{"n_layer": 13, "d_model": 384, "n_experts": 8, "experts_per_token": 2, "d_expert": 256, "d_shared_expert": 256, "activation": "swiglu", "moe_layers": [1, 3, 5, 7, 9, 11], "router_score": "sigmoid", "normalize_top_k": true, "routed_scale": 1.0, "balance_loss": 0.000205, "balance_bias": true, "shared_expert_gate": true, "init_std_router": 0.0121, "lr_router": 0.00131, "n_head": 6, "n_kv_head": 1, "head_dim": 64, "vocab_size": 27375, "norm": "rmsnorm", "norm_place": "pre", "norm_eps": 1e-05, "positions": "rope", "rope_base": 21400.0, "rope_fraction": 1.0, "qk_norm": true, "attn_scale": 0.125, "tie_embeddings": false, "parallel_block": false, "init": "uniform", "init_std_qkv": 0.0318, "init_std_o": 0.00623, "init_std_up": 0.0318, "init_std_down": 0.00382, "optimizer": "adamw", "lr": 0.00137, "beta1": 0.9, "beta2": 0.95, "weight_decay": 0.1, "lr_head": 0.0102, "warmup_steps": 560, "schedule": "wsd", "decay_fraction": 0.538, "decay_shape": "linear", "final_lr_fraction": 0.1, "batch_tokens": 131072, "seq_len": 1024, "doc_mask": true, "train_tokens": 1271000000, "steps": 9697, "dataset": "wikipedia_en"}
Below are experts of layer 7 (counted from 0) of a mixture-of-experts language model. Rows are named router (the router's row for the expert), gate (a neuron's input weights, with its number), up (a neuron's input weights, with its number) and show model dimensions 256-383. Each number is 50 + 12 x the weight over its row's rms, rounded and kept within 0 to 99.
Before each expert's rows: "comes after" lists some tokens at least twice as common just before its tokens as in all text. This comes from a sample of Wikipedia text that the model never trained on. Tokens count by the router's weight.

# expert 5
comes after: " |", "3", ";", "4", "6", "%"
router:53 69 43 65 52 42 55 67 48 61 48 35 29 42 53 53 36 51 56 65 42 33 58 69 49 54 57 19 40 40 51 64 38 52 46 53 85 72 40 45 42 51 53 50 56 43 46 58 53 34 59 52 51 67 64 36 50 45 64 54 34 38 45 57 52 66 39 63 79 58 75 38 53 49 42 72 47 50 48 56 55 58 54 50 31 50 65 64 47 47 63 67 40 39 42 74 55 33 62 58 65 59 36 65 61 43 41 67 41 48 36 43 52 51 58 45 49 38 64 32 54 50 54 41 34 48 40 41
gate53:52 48 59 50 70 33 51 50 42 23 46 55 52 41 43 26 45 51 50 56 44 26 68 54 52 49 57 38 47 52 76 58 57 55 38 82 65 59 45 51 61 41 42 44 54 24 74 62 59 60 53 49 56 55 48 57 41 41 55 54 49 48 40 57 47 36 36 56 46 61 52 52 51 61 54 64 65 40 55 54 40 49 60 51 50 46 70 30 46 48 44 41 62 59 43 54 50 36 41 31 52 56 62 56 58 43 57 46 24 52 50 49 53 52 69 40 51 36 42 42 48 45 31 32 56 45 61 30
up53:31 24 50 38 32 57 32 31 51 45 54 32 63 35 49 39 42 58 53 34 53 61 58 61 53 69 61 59 52 46 74 71 45 52 45 53 63 44 61 44 47 43 51 56 51 61 55 69 54 49 50 59 59 61 57 49 47 56 69 50 63 27 47 47 44 71 55 49 49 70 57 27 58 64 58 44 56 26 54 67 50 49 60 34 50 27 43 34 65 47 59 56 77 50 51 38 60 40 37 40 61 51 53 38 46 39 67 27 50 57 50 61 47 59 49 25 47 57 61 36 42 65 46 41 67 31 59 40
gate54:81 52 76 43 56 48 59 49 57 71 41 42 55 36 54 40 32 49 59 50 39 45 55 44 40 50 52 63 40 71 54 52 48 54 37 46 43 62 45 67 66 61 60 50 55 39 69 52 44 60 52 53 68 34 56 35 44 41 72 71 56 67 45 43 67 52 57 54 78 47 43 60 44 45 48 41 73 66 70 58 55 49 45 41 57 40 44 60 63 50 46 59 57 40 41 74 60 41 39 43 54 61 60 45 51 45 48 53 54 51 60 69 60 48 72 51 60 36 43 39 49 36 68 45 45 39 57 55
up54:51 49 40 26 50 66 40 65 63 63 49 69 64 38 44 41 69 52 40 72 54 32 68 62 48 49 55 37 48 75 53 46 61 62 55 39 59 40 40 58 55 37 57 43 46 63 58 30 42 77 31 41 46 58 32 43 39 31 47 45 58 52 50 37 67 29 66 45 58 38 42 70 46 62 33 47 50 68 43 39 46 53 46 62 59 34 49 50 74 42 66 44 61 33 51 43 55 71 31 43 61 32 39 64 40 83 55 45 46 44 63 54 46 53 36 61 46 37 60 32 52 63 38 53 34 53 40 62
gate55:65 49 40 40 51 21 41 52 58 42 44 51 52 44 47 49 26 34 53 59 73 45 57 63 55 54 44 46 61 50 71 49 52 30 53 54 82 57 33 40 51 43 52 18 64 46 43 60 66 60 71 36 68 30 40 49 61 63 58 52 41 48 41 62 44 51 47 47 42 61 63 51 43 77 57 57 59 54 63 54 37 36 49 47 56 49 46 68 39 39 55 52 57 50 52 48 50 47 40 45 47 44 30 43 67 42 56 56 44 65 55 43 39 61 58 47 52 52 58 42 54 56 62 68 62 66 42 38
up55:21 50 46 46 63 57 43 36 43 51 74 48 57 33 55 52 35 46 57 50 76 53 51 51 46 54 31 41 56 44 44 45 57 65 48 36 44 42 46 48 52 36 46 74 39 46 57 48 59 29 59 80 45 91 63 54 45 09 61 60 36 18 45 50 54 56 59 53 47 59 36 59 30 40 58 53 58 43 15 52 43 47 32 45 72 39 49 31 45 39 63 41 54 65 49 51 85 38 61 48 53 39 28 39 68 55 60 78 57 54 36 41 65 55 45 55 42 61 58 52 59 46 46 61 65 57 43 32
gate56:39 42 62 44 45 27 46 62 58 32 49 39 75 30 29 31 48 27 48 53 50 64 68 52 39 72 65 56 69 44 59 84 44 48 50 53 63 42 40 41 38 41 50 53 44 63 59 52 51 43 60 48 47 45 75 35 48 49 58 55 58 57 41 50 58 44 42 42 39 45 72 51 45 51 59 63 61 54 44 55 41 56 70 64 55 71 60 54 64 48 59 66 43 70 46 61 42 52 42 56 52 49 33 39 72 12 45 51 47 72 52 18 09 42 53 58 58 74 53 35 58 52 49 28 53 68 58 31
up56:46 44 46 64 46 37 52 63 60 46 56 65 45 54 49 62 37 45 35 39 48 49 73 58 34 40 56 55 46 56 42 15 37 51 37 52 41 54 24 53 38 42 67 33 68 58 40 67 42 62 47 71 56 43 43 37 63 62 41 45 58 36 46 72 66 49 69 33 39 61 48 63 46 61 35 46 40 38 36 39 62 39 30 43 21 22 56 35 33 53 59 33 34 58 45 54 67 32 64 57 45 54 52 51 50 50 39 39 51 57 66 53 41 66 45 52 52 45 63 37 53 65 40 68 41 51 67 73
gate57:61 28 52 39 69 29 38 33 55 46 65 63 60 40 50 44 26 61 33 38 46 33 50 53 37 23 35 46 64 46 53 63 76 41 44 52 41 44 24 42 60 47 46 61 73 56 43 54 45 47 59 53 38 67 56 56 65 55 74 55 56 55 40 42 65 56 54 55 45 76 61 79 48 55 41 31 69 54 52 61 53 54 54 50 39 35 44 45 29 41 61 34 55 50 58 49 51 61 45 55 55 67 58 38 31 58 55 54 60 46 42 69 64 65 53 52 63 56 67 51 38 59 46 42 53 79 52 66
up57:53 66 44 40 22 55 46 49 39 41 44 58 23 61 31 45 43 42 51 56 53 55 48 53 60 44 40 54 88 32 58 55 42 48 51 54 48 60 40 60 51 76 45 54 58 47 59 51 54 43 71 54 39 38 53 48 45 36 65 54 27 23 58 25 72 56 82 73 40 71 41 65 54 64 43 60 59 19 41 34 41 39 49 43 47 43 59 54 49 63 66 58 46 55 27 45 49 51 35 41 50 38 39 55 61 26 60 50 56 51 26 48 48 44 65 59 60 49 62 57 65 44 51 48 43 38 50 70
gate58:54 33 60 39 51 37 51 47 37 66 34 22 43 64 35 58 43 47 59 56 37 38 58 29 67 62 47 28 43 47 61 41 49 37 39 44 43 45 46 48 55 48 26 21 36 29 51 59 58 55 53 33 42 56 57 55 34 42 46 57 45 46 56 37 53 56 48 56 43 46 55 52 73 63 39 51 82 65 46 75 61 50 32 56 40 52 46 42 60 49 53 57 33 32 79 47 49 65 64 50 39 47 58 58 59 67 39 59 64 36 50 56 33 44 39 48 45 55 58 48 30 62 44 47 33 50 35 69
up58:64 53 34 65 42 61 52 73 46 71 55 41 56 55 46 44 34 52 60 41 43 70 46 70 67 23 58 45 59 51 49 65 27 59 42 54 42 49 33 44 38 51 73 58 44 55 51 66 56 43 44 69 43 55 62 63 56 55 64 39 49 44 46 59 46 41 60 45 77 55 34 59 46 61 34 65 37 29 55 66 36 84 57 46 44 45 50 45 63 42 23 36 53 42 35 33 23 48 42 42 79 39 42 54 58 64 51 38 42 52 47 54 44 84 57 37 37 43 60 20 52 61 47 69 36 27 67 58
gate59:57 44 47 58 68 36 43 69 74 36 58 38 37 46 58 62 33 51 52 44 51 74 69 30 29 57 35 43 34 62 37 70 35 48 49 42 52 57 28 63 60 46 56 41 62 44 38 38 90 43 54 72 36 62 39 55 51 59 40 47 44 46 59 46 23 53 21 74 38 55 41 49 49 52 70 41 60 28 42 50 35 43 70 29 48 57 55 57 42 34 44 49 32 64 56 49 57 34 78 43 83 50 49 40 43 33 61 59 50 69 42 56 46 50 51 56 66 48 57 40 66 50 58 38 62 65 55 39
up59:61 41 58 24 45 60 70 45 45 42 56 32 56 71 39 46 63 54 01 61 70 36 52 62 63 57 39 45 61 59 54 40 46 54 70 61 37 39 25 59 38 48 49 52 55 38 64 39 54 59 58 57 55 41 53 56 48 49 62 56 57 75 30 60 44 47 60 37 24 60 57 71 51 46 46 46 31 68 42 41 45 40 47 54 35 44 55 66 51 35 53 56 78 44 40 40 51 57 28 48 62 61 51 69 46 70 36 13 64 34 48 58 51 60 43 33 64 55 55 43 32 40 58 69 39 46 69 62
gate60:50 58 38 49 57 42 52 47 47 38 67 23 43 41 36 67 56 32 60 34 39 40 63 61 63 54 52 64 28 55 61 64 35 34 48 64 36 59 45 45 51 51 49 49 36 49 19 44 59 61 43 55 40 37 59 89 41 49 57 37 44 60 45 55 38 48 44 60 46 53 50 31 18 48 29 29 63 39 68 69 31 67 60 65 53 78 44 49 41 47 61 52 42 46 53 57 70 25 68 60 49 55 36 52 40 40 50 48 22 82 67 55 58 49 74 44 60 43 51 40 80 49 36 53 55 36 43 45
up60:58 58 75 60 72 46 61 49 55 52 66 30 46 23 41 46 33 37 21 50 24 28 45 54 61 50 28 49 32 64 45 51 29 38 65 52 38 61 47 42 61 50 64 32 34 71 63 40 44 49 37 58 44 45 50 46 40 54 56 44 45 56 44 58 57 47 47 40 50 46 69 36 27 70 59 75 55 73 57 51 22 54 47 70 49 73 57 72 45 48 53 50 46 58 50 69 69 55 34 50 49 44 16 58 42 27 54 41 36 53 32 50 55 34 44 45 45 48 61 27 55 56 50 69 48 73 59 59

# expert 1
comes after: "\n", "-", ")", " is", "|", " ="
router:64 63 41 44 46 48 37 38 60 50 56 48 65 50 39 36 50 57 64 61 46 34 49 47 35 32 65 74 42 63 46 43 42 49 45 45 38 86 50 54 44 44 56 47 46 36 48 58 39 35 42 53 70 31 57 57 33 20 61 56 61 84 55 43 64 33 47 53 63 48 66 56 55 41 73 53 70 53 38 74 67 30 66 47 50 48 59 38 50 54 53 40 40 44 31 48 49 29 61 53 51 78 41 36 65 44 29 37 64 54 44 51 53 35 50 68 67 44 62 44 63 60 39 30 53 43 47 19
gate0:40 32 41 68 49 57 49 63 71 45 55 52 41 40 38 66 50 58 44 37 40 43 48 59 44 43 40 35 56 37 66 64 44 37 55 39 65 46 41 58 40 52 67 67 59 59 87 74 58 48 39 70 57 47 33 62 43 51 76 47 40 52 17 73 69 62 54 44 51 31 50 45 34 65 59 42 55 50 32 58 51 45 32 45 43 37 45 45 49 53 69 36 49 54 45 61 44 65 70 53 38 62 13 72 49 66 64 49 50 28 57 54 51 52 62 60 51 73 43 64 51 41 53 46 51 58 39 47
up0:46 51 60 74 30 56 47 57 47 56 49 50 67 67 71 35 62 69 56 48 59 66 55 51 41 64 34 51 45 54 32 51 60 34 38 57 53 60 45 67 57 41 51 54 38 33 48 57 57 38 64 32 52 58 58 44 60 58 48 54 59 46 47 32 56 55 21 53 59 63 63 61 39 26 37 65 68 43 62 52 43 58 43 39 36 28 46 40 40 54 45 32 43 47 57 63 53 50 74 34 40 31 50 63 51 22 56 45 52 48 65 51 59 52 67 51 44 68 65 39 43 32 28 62 44 50 64 57
gate1:47 33 56 51 30 53 41 63 60 73 48 59 44 21 41 36 33 60 64 53 45 58 61 45 36 46 64 56 37 30 57 28 50 64 47 45 41 54 32 58 49 60 35 64 37 35 51 39 55 43 56 51 64 73 67 58 40 37 56 44 49 38 51 59 55 33 59 49 75 61 47 39 38 45 34 59 65 67 56 51 42 33 62 72 41 71 47 69 24 45 59 41 66 46 49 56 57 51 40 37 51 57 58 58 51 53 42 54 55 48 57 54 51 18 46 71 68 58 47 52 41 45 19 45 58 49 45 29
up1:46 74 55 30 54 56 59 54 59 40 60 57 45 63 55 53 49 32 30 49 43 52 65 49 50 46 41 52 44 47 50 72 60 37 58 62 53 58 39 69 90 57 38 39 61 66 42 56 35 48 62 67 58 60 64 46 49 52 62 68 44 39 41 54 71 43 35 51 50 49 53 41 30 63 51 36 40 34 57 64 44 58 57 45 27 40 46 58 64 65 18 54 37 47 35 46 47 42 56 34 38 57 54 59 42 31 72 49 67 49 53 30 56 65 67 59 26 37 28 71 44 52 45 66 65 47 54 64
gate2:55 28 35 26 49 50 51 37 39 48 46 76 50 33 51 75 43 44 66 55 50 54 55 70 50 54 53 53 45 32 46 51 42 43 61 53 60 56 35 39 52 53 58 64 53 39 48 35 36 41 57 35 45 40 50 83 39 46 57 47 31 69 43 41 51 59 39 51 59 65 59 64 57 37 67 74 31 31 52 48 62 67 63 57 52 64 61 24 39 41 63 44 39 59 44 47 56 43 47 62 45 39 64 51 42 55 76 48 55 40 42 40 47 56 64 87 42 39 64 34 71 70 24 32 39 53 56 32
up2:53 39 68 40 62 53 55 70 77 53 45 38 45 49 54 65 40 58 45 62 66 44 52 52 49 43 64 49 40 55 51 52 44 57 53 57 45 54 63 48 53 67 52 48 31 63 61 37 64 48 63 33 38 66 55 40 62 46 47 37 42 53 30 57 58 56 33 47 33 76 33 63 60 47 49 47 48 77 49 46 47 37 30 54 50 89 52 49 60 52 52 40 36 47 40 58 68 58 62 39 59 54 47 53 63 40 62 60 44 57 53 37 47 45 67 44 14 32 59 46 60 54 42 66 54 67 66 61
gate3:55 47 47 58 65 78 31 41 56 31 41 49 43 55 53 35 52 48 56 58 61 21 56 60 36 52 65 65 62 44 42 68 42 25 60 50 60 47 63 58 54 52 38 65 60 37 29 60 54 29 42 69 50 61 34 54 51 55 59 50 52 81 33 70 47 45 87 25 49 36 49 24 52 52 54 36 47 35 55 68 52 43 51 36 66 57 63 58 37 54 54 41 58 52 33 39 48 36 49 72 53 45 62 27 58 36 42 52 63 48 47 35 48 33 44 62 76 49 48 63 57 59 65 31 54 51 48 77
up3:71 63 58 35 54 48 53 68 40 45 57 56 48 51 35 58 59 54 35 70 66 47 61 43 54 57 40 56 53 53 59 41 51 44 32 52 46 61 57 40 46 50 30 54 42 44 38 55 46 51 65 53 42 34 42 49 41 65 46 66 60 33 75 39 49 52 29 68 77 59 36 51 36 60 35 31 83 45 55 60 59 66 48 48 43 76 51 46 59 52 51 46 35 40 48 64 50 56 60 46 43 14 34 62 43 30 62 47 41 65 40 48 57 62 53 46 46 40 61 48 45 45 24 41 74 69 30 40
gate4:65 43 45 24 61 34 28 40 52 62 46 49 64 69 62 36 65 44 42 62 43 41 41 52 38 38 36 73 30 81 41 38 50 62 68 50 55 63 36 44 60 36 35 78 41 45 28 51 41 65 67 17 63 42 69 44 46 52 51 39 61 77 48 43 67 47 46 39 63 45 54 45 30 49 44 64 35 60 45 53 57 47 61 74 47 27 49 48 40 51 63 65 46 42 34 41 32 44 58 62 74 43 46 32 34 39 49 57 65 39 44 50 46 49 57 31 65 28 70 52 58 51 35 45 70 54 51 36
up4:40 41 38 74 48 70 54 51 68 62 54 43 40 39 39 42 37 41 54 72 68 43 47 46 54 59 64 41 66 25 50 61 62 42 67 48 48 60 75 64 53 67 45 36 60 46 35 47 38 39 53 51 61 61 54 70 41 42 61 41 25 30 59 54 37 33 55 53 31 44 44 55 57 69 62 34 87 24 67 57 44 44 29 54 57 51 57 31 49 60 50 45 57 58 47 31 42 41 49 49 54 47 50 46 60 61 46 51 36 28 61 43 57 47 30 69 63 25 35 49 41 47 51 61 69 65 52 52
gate5:58 55 26 65 45 53 45 47 68 46 47 61 62 62 38 56 54 66 58 43 55 63 42 52 45 40 60 44 30 42 60 54 58 39 60 47 46 40 59 54 43 23 57 46 35 50 43 41 44 58 51 62 42 58 40 45 38 51 73 49 60 43 45 60 57 44 60 41 44 56 50 64 43 62 77 73 35 52 41 39 58 60 64 50 27 58 70 58 25 41 54 44 64 42 45 40 43 64 62 58 42 53 72 42 28 50 62 72 50 62 61 39 42 41 50 34 25 57 46 48 55 47 40 54 43 44 97 33
up5:32 54 19 41 49 66 50 37 37 51 47 41 42 39 41 52 37 71 35 58 54 81 57 62 65 56 64 52 32 41 40 48 51 60 40 50 62 56 45 40 52 52 54 49 33 35 45 47 68 47 59 51 40 55 31 63 34 68 17 27 79 53 58 50 52 49 60 54 33 60 56 44 53 52 40 53 60 47 43 50 60 59 70 58 39 54 61 37 41 39 46 61 76 36 43 55 56 62 37 57 40 42 66 62 39 49 67 47 48 55 52 26 47 59 63 50 38 47 44 55 44 43 51 21 51 71 45 76
gate6:70 60 48 27 41 59 33 56 35 33 62 55 50 44 36 54 44 43 79 57 50 50 52 58 29 48 57 46 66 58 49 42 47 42 54 55 64 68 43 57 45 51 76 47 64 60 51 66 66 58 45 36 53 49 55 71 48 37 44 67 48 53 48 64 56 35 54 52 55 42 58 39 44 53 63 54 50 29 48 45 68 52 43 45 62 45 71 56 56 45 60 31 67 38 79 64 47 45 47 53 38 61 72 36 54 63 66 28 63 32 39 65 29 51 45 56 55 35 36 49 39 55 53 68 69 73 45 16
up6:30 33 35 48 50 22 53 28 62 47 35 51 59 54 62 39 60 58 22 47 43 44 26 52 56 46 46 55 56 35 63 64 39 40 59 45 32 49 51 39 53 53 21 61 25 44 39 49 37 52 70 59 39 50 35 40 44 69 58 35 65 44 39 32 50 64 49 42 54 68 40 45 63 50 48 55 57 44 42 63 35 54 34 61 22 55 52 52 51 43 55 47 45 54 37 33 52 59 54 44 67 42 33 50 49 50 28 60 30 74 62 43 67 47 45 36 61 50 58 44 33 63 48 33 43 45 45 48
gate7:52 48 45 55 42 47 53 39 62 33 46 39 64 71 35 32 56 44 46 41 53 60 52 61 50 30 46 56 48 48 44 49 35 34 58 46 57 62 56 42 47 33 62 37 48 32 60 74 47 42 53 60 54 54 49 59 53 60 63 50 73 51 47 50 54 39 48 49 55 55 51 63 24 27 50 28 51 29 62 55 65 52 40 59 41 54 48 35 66 41 54 21 59 53 47 66 61 20 54 36 50 56 65 66 65 42 15 41 45 43 47 56 70 53 62 52 53 54 45 47 46 66 42 41 64 61 42 45
up7:56 57 59 30 43 66 35 42 62 27 54 63 46 52 49 36 49 56 45 45 61 43 62 60 44 63 62 50 33 71 48 59 56 44 63 44 45 35 52 56 41 40 21 51 46 37 41 44 57 45 60 44 54 49 24 63 58 54 67 52 53 13 23 50 31 20 35 73 37 59 31 70 60 59 59 45 54 73 44 58 36 66 51 55 38 33 37 46 56 68 64 48 50 62 50 49 61 54 80 55 43 51 45 60 39 42 41 50 60 51 46 23 46 50 50 55 43 48 36 68 61 63 39 64 52 64 44 38

# expert 7
comes after: " ", "–", "°", "′", "_{"
router:57 49 45 44 58 37 50 46 66 43 55 38 70 58 48 56 41 43 54 64 31 46 50 58 37 37 61 52 42 52 54 65 30 42 54 75 44 77 35 44 23 51 51 58 56 46 52 63 47 36 52 58 60 60 68 69 42 54 72 40 56 59 40 55 31 57 42 48 70 55 50 51 54 37 49 54 66 59 53 77 51 59 57 41 51 65 62 67 60 46 57 35 64 39 46 73 54 50 56 72 66 86 47 59 53 47 41 35 54 24 51 54 33 41 51 57 44 50 57 45 55 38 58 49 49 47 43 46
gate8:60 60 47 50 53 57 40 33 53 51 51 44 65 36 17 35 64 58 57 42 47 58 48 44 31 57 46 47 58 74 47 53 32 73 63 57 42 47 56 74 43 56 63 36 19 61 47 33 65 47 69 56 42 31 29 46 42 36 30 57 43 38 47 57 34 42 42 43 33 38 42 57 53 48 24 46 69 32 48 45 68 30 45 47 29 32 72 54 48 52 46 35 33 45 47 20 54 60 64 47 57 54 59 46 47 49 60 49 49 47 60 66 42 50 47 52 39 65 63 32 45 46 64 54 55 73 34 41
up8:35 40 59 53 31 51 50 24 41 49 59 58 48 46 57 48 52 26 34 47 54 44 60 55 38 77 47 46 33 28 45 40 52 54 76 43 40 57 50 69 53 71 34 34 43 45 66 37 35 53 56 61 61 37 66 56 49 32 70 44 43 29 45 43 40 09 60 39 48 48 48 45 41 46 49 66 54 31 46 58 30 53 67 63 54 52 39 53 67 62 33 70 45 33 50 56 43 46 51 48 49 45 74 40 64 39 41 63 47 58 45 64 78 44 40 70 35 54 61 58 36 25 72 61 35 55 35 57
gate9:54 53 65 67 43 49 46 55 48 45 58 35 46 34 59 55 55 60 46 34 17 49 59 45 44 59 41 57 57 60 58 65 52 47 64 52 53 60 36 46 20 72 38 43 44 46 51 69 59 45 72 52 76 38 50 40 74 48 40 77 49 54 55 51 56 29 57 40 41 36 49 67 71 45 57 42 49 36 29 58 54 46 29 55 38 73 60 59 49 76 56 34 48 44 48 32 31 49 61 48 39 41 55 62 43 40 38 49 47 39 39 43 61 63 46 50 40 50 64 69 78 75 48 51 49 53 76 47
up9:25 62 43 48 58 64 51 41 35 45 50 65 54 60 54 48 43 42 43 65 63 45 44 63 68 31 30 60 30 39 42 45 58 75 55 33 32 38 61 43 52 49 31 56 79 42 55 56 40 64 50 48 28 55 36 48 45 39 76 46 72 48 42 32 49 51 56 34 50 47 70 63 33 63 46 46 58 46 55 51 39 32 59 59 34 45 43 56 54 62 40 76 73 35 41 50 59 34 29 49 55 43 69 42 42 37 64 52 64 64 40 47 40 32 43 48 67 33 51 64 56 35 63 40 63 54 66 50
gate10:60 63 49 56 46 47 42 53 54 34 49 45 37 43 50 53 46 62 45 47 60 37 62 66 51 67 53 42 56 55 37 66 44 42 64 57 40 54 40 38 31 52 44 40 52 27 70 31 62 38 49 57 50 54 64 58 52 58 76 44 37 48 38 45 27 45 41 73 64 50 52 54 56 51 62 42 62 50 46 60 35 65 56 53 47 69 71 70 63 35 70 45 49 61 45 62 47 46 82 45 59 57 57 68 49 59 31 45 64 40 21 43 51 36 60 45 56 51 61 52 49 40 50 37 55 56 51 33
up10:42 46 45 25 45 69 43 64 44 55 49 41 41 44 45 55 30 64 49 64 47 44 42 50 50 30 36 48 39 55 43 42 75 59 51 37 72 64 66 50 73 60 60 58 35 50 40 41 65 55 63 46 40 51 32 44 46 39 36 49 64 68 67 65 57 51 77 54 43 51 43 60 47 61 36 56 53 45 41 61 69 68 48 55 62 37 50 43 56 41 56 53 48 08 37 42 46 43 38 51 57 38 51 36 55 38 72 48 45 57 65 33 32 36 43 80 51 34 45 43 50 64 33 53 51 39 35 63
gate11:43 63 49 60 61 37 53 51 67 62 59 39 26 39 72 61 37 25 48 62 61 37 46 48 40 41 46 16 52 46 47 47 47 59 36 73 50 53 36 67 32 30 53 49 24 44 56 27 49 45 65 55 33 60 64 52 57 42 67 50 31 48 46 66 38 52 35 85 65 28 56 56 50 60 52 59 67 56 39 54 45 40 70 25 46 60 80 64 51 22 68 32 37 35 55 68 33 60 51 77 51 66 26 51 59 44 35 41 60 52 24 49 37 31 52 33 33 48 43 56 54 48 39 47 63 37 57 56
up11:46 25 75 47 66 28 48 56 52 47 52 18 52 22 77 48 47 36 39 36 37 30 54 64 54 58 53 31 64 39 52 55 41 60 61 70 62 59 44 62 57 48 52 52 56 32 66 72 32 49 55 66 27 65 32 71 49 51 53 43 35 57 54 49 40 55 57 53 66 33 59 42 42 54 66 55 73 68 55 38 39 44 55 32 43 46 68 88 55 31 55 27 40 47 54 64 41 67 32 64 49 59 31 60 41 50 46 39 47 34 39 49 40 51 51 56 52 52 37 55 53 61 38 55 63 24 62 45
gate12:57 62 61 40 47 45 44 48 55 60 49 53 47 50 39 56 38 36 45 59 73 63 51 58 54 54 41 27 37 58 39 50 54 39 56 34 33 45 55 43 34 44 73 44 28 26 62 61 55 49 49 44 48 61 41 73 48 70 51 41 60 45 23 67 40 48 48 54 58 56 71 51 40 46 69 61 55 73 59 54 55 64 55 51 73 49 42 33 65 32 36 34 65 52 51 56 46 50 63 52 63 62 39 60 68 71 51 57 60 48 60 51 52 57 38 28 37 50 61 55 59 68 55 43 42 32 59 26
up12:30 38 57 36 43 37 60 31 35 60 41 57 45 46 43 33 63 36 34 53 35 56 40 69 66 53 74 37 37 33 52 57 47 43 34 41 59 52 54 57 29 48 42 62 60 28 48 52 43 34 58 34 47 65 56 42 61 57 48 71 65 63 39 55 61 65 70 52 35 26 44 59 42 37 45 45 42 46 52 66 58 63 47 57 68 50 62 33 44 65 62 38 57 69 46 57 69 47 62 49 30 64 43 60 31 50 28 50 40 49 35 50 53 54 64 38 58 68 42 48 68 50 70 41 52 52 48 76
gate13:75 66 48 47 36 40 57 48 47 31 50 29 53 44 24 45 65 70 57 50 58 62 45 48 43 30 59 67 53 60 42 70 36 55 61 45 65 65 36 46 41 52 55 24 48 66 66 62 54 44 68 47 67 44 78 57 32 51 55 51 49 85 49 47 36 43 47 58 56 80 50 53 59 36 55 63 57 40 53 61 54 50 46 56 62 80 48 51 66 33 60 55 58 49 40 48 43 42 51 36 69 61 63 41 38 16 53 59 54 70 56 62 37 25 48 50 40 46 55 50 61 41 34 24 45 60 43 39
up13:63 56 61 52 54 55 63 56 61 52 50 32 56 55 46 45 64 49 57 47 48 64 56 48 36 30 55 57 52 46 42 56 48 39 70 60 47 54 53 63 45 62 74 39 31 47 30 72 71 40 63 53 38 50 35 45 70 45 49 59 26 54 59 46 49 50 34 53 45 56 27 37 66 35 61 54 54 35 51 72 41 60 54 60 68 51 67 63 49 60 45 40 44 37 45 39 37 32 43 42 88 51 43 61 25 34 67 80 37 49 43 38 37 40 54 37 37 51 65 36 50 38 47 49 32 43 45 43
gate14:64 38 64 71 45 60 43 71 75 47 44 52 51 42 44 48 29 49 56 43 67 60 49 53 71 45 52 51 68 47 67 53 57 53 41 62 53 40 61 50 48 51 63 59 28 41 71 39 41 48 60 58 44 40 56 56 42 64 50 32 47 45 65 61 51 46 62 53 44 45 31 53 92 56 68 67 46 63 59 47 52 55 33 44 67 60 58 62 33 30 51 28 77 51 46 55 17 51 32 47 75 67 55 46 64 27 38 43 61 34 47 53 46 47 34 40 42 56 49 59 57 54 40 41 65 48 97 49
up14:58 37 38 50 44 65 50 38 29 30 49 38 55 74 61 45 66 34 52 36 49 46 60 34 51 36 56 24 49 74 41 31 45 35 55 41 43 53 43 50 72 67 54 11 56 51 53 61 50 58 56 51 59 28 42 56 35 37 35 72 41 55 46 14 62 57 38 44 57 19 62 50 41 53 64 50 58 47 42 63 49 41 82 55 35 55 68 43 67 53 58 57 53 43 42 37 70 59 65 44 48 29 53 76 54 27 75 51 62 43 68 48 66 64 37 45 73 41 57 44 59 66 48 43 40 49 31 38
gate15:42 57 77 49 63 41 56 49 70 48 50 40 41 55 38 54 32 52 62 58 53 63 62 46 50 42 54 69 62 52 40 30 40 46 51 50 38 56 59 71 40 52 37 48 52 50 51 51 74 43 34 60 54 59 53 54 68 52 58 60 38 44 56 56 69 28 45 36 55 34 56 47 48 41 60 36 40 61 62 64 62 20 66 26 74 53 69 62 44 36 62 42 70 67 28 42 42 47 61 50 46 64 62 42 51 21 32 43 64 48 71 65 44 54 47 56 60 66 35 68 53 48 59 40 61 47 84 44
up15:27 57 40 28 52 51 41 48 49 52 34 57 54 48 35 22 35 62 59 33 39 63 50 63 42 49 51 56 48 56 62 47 53 39 16 51 43 51 63 71 21 33 65 52 54 49 63 53 54 54 37 49 38 52 38 57 38 32 24 59 48 45 47 49 64 52 66 72 73 36 20 43 56 66 52 48 36 49 63 59 58 59 50 51 41 42 51 45 44 67 52 40 52 24 57 46 55 58 57 55 50 60 62 64 57 58 50 34 67 39 46 56 31 64 44 51 46 50 53 40 44 52 58 59 58 39 40 49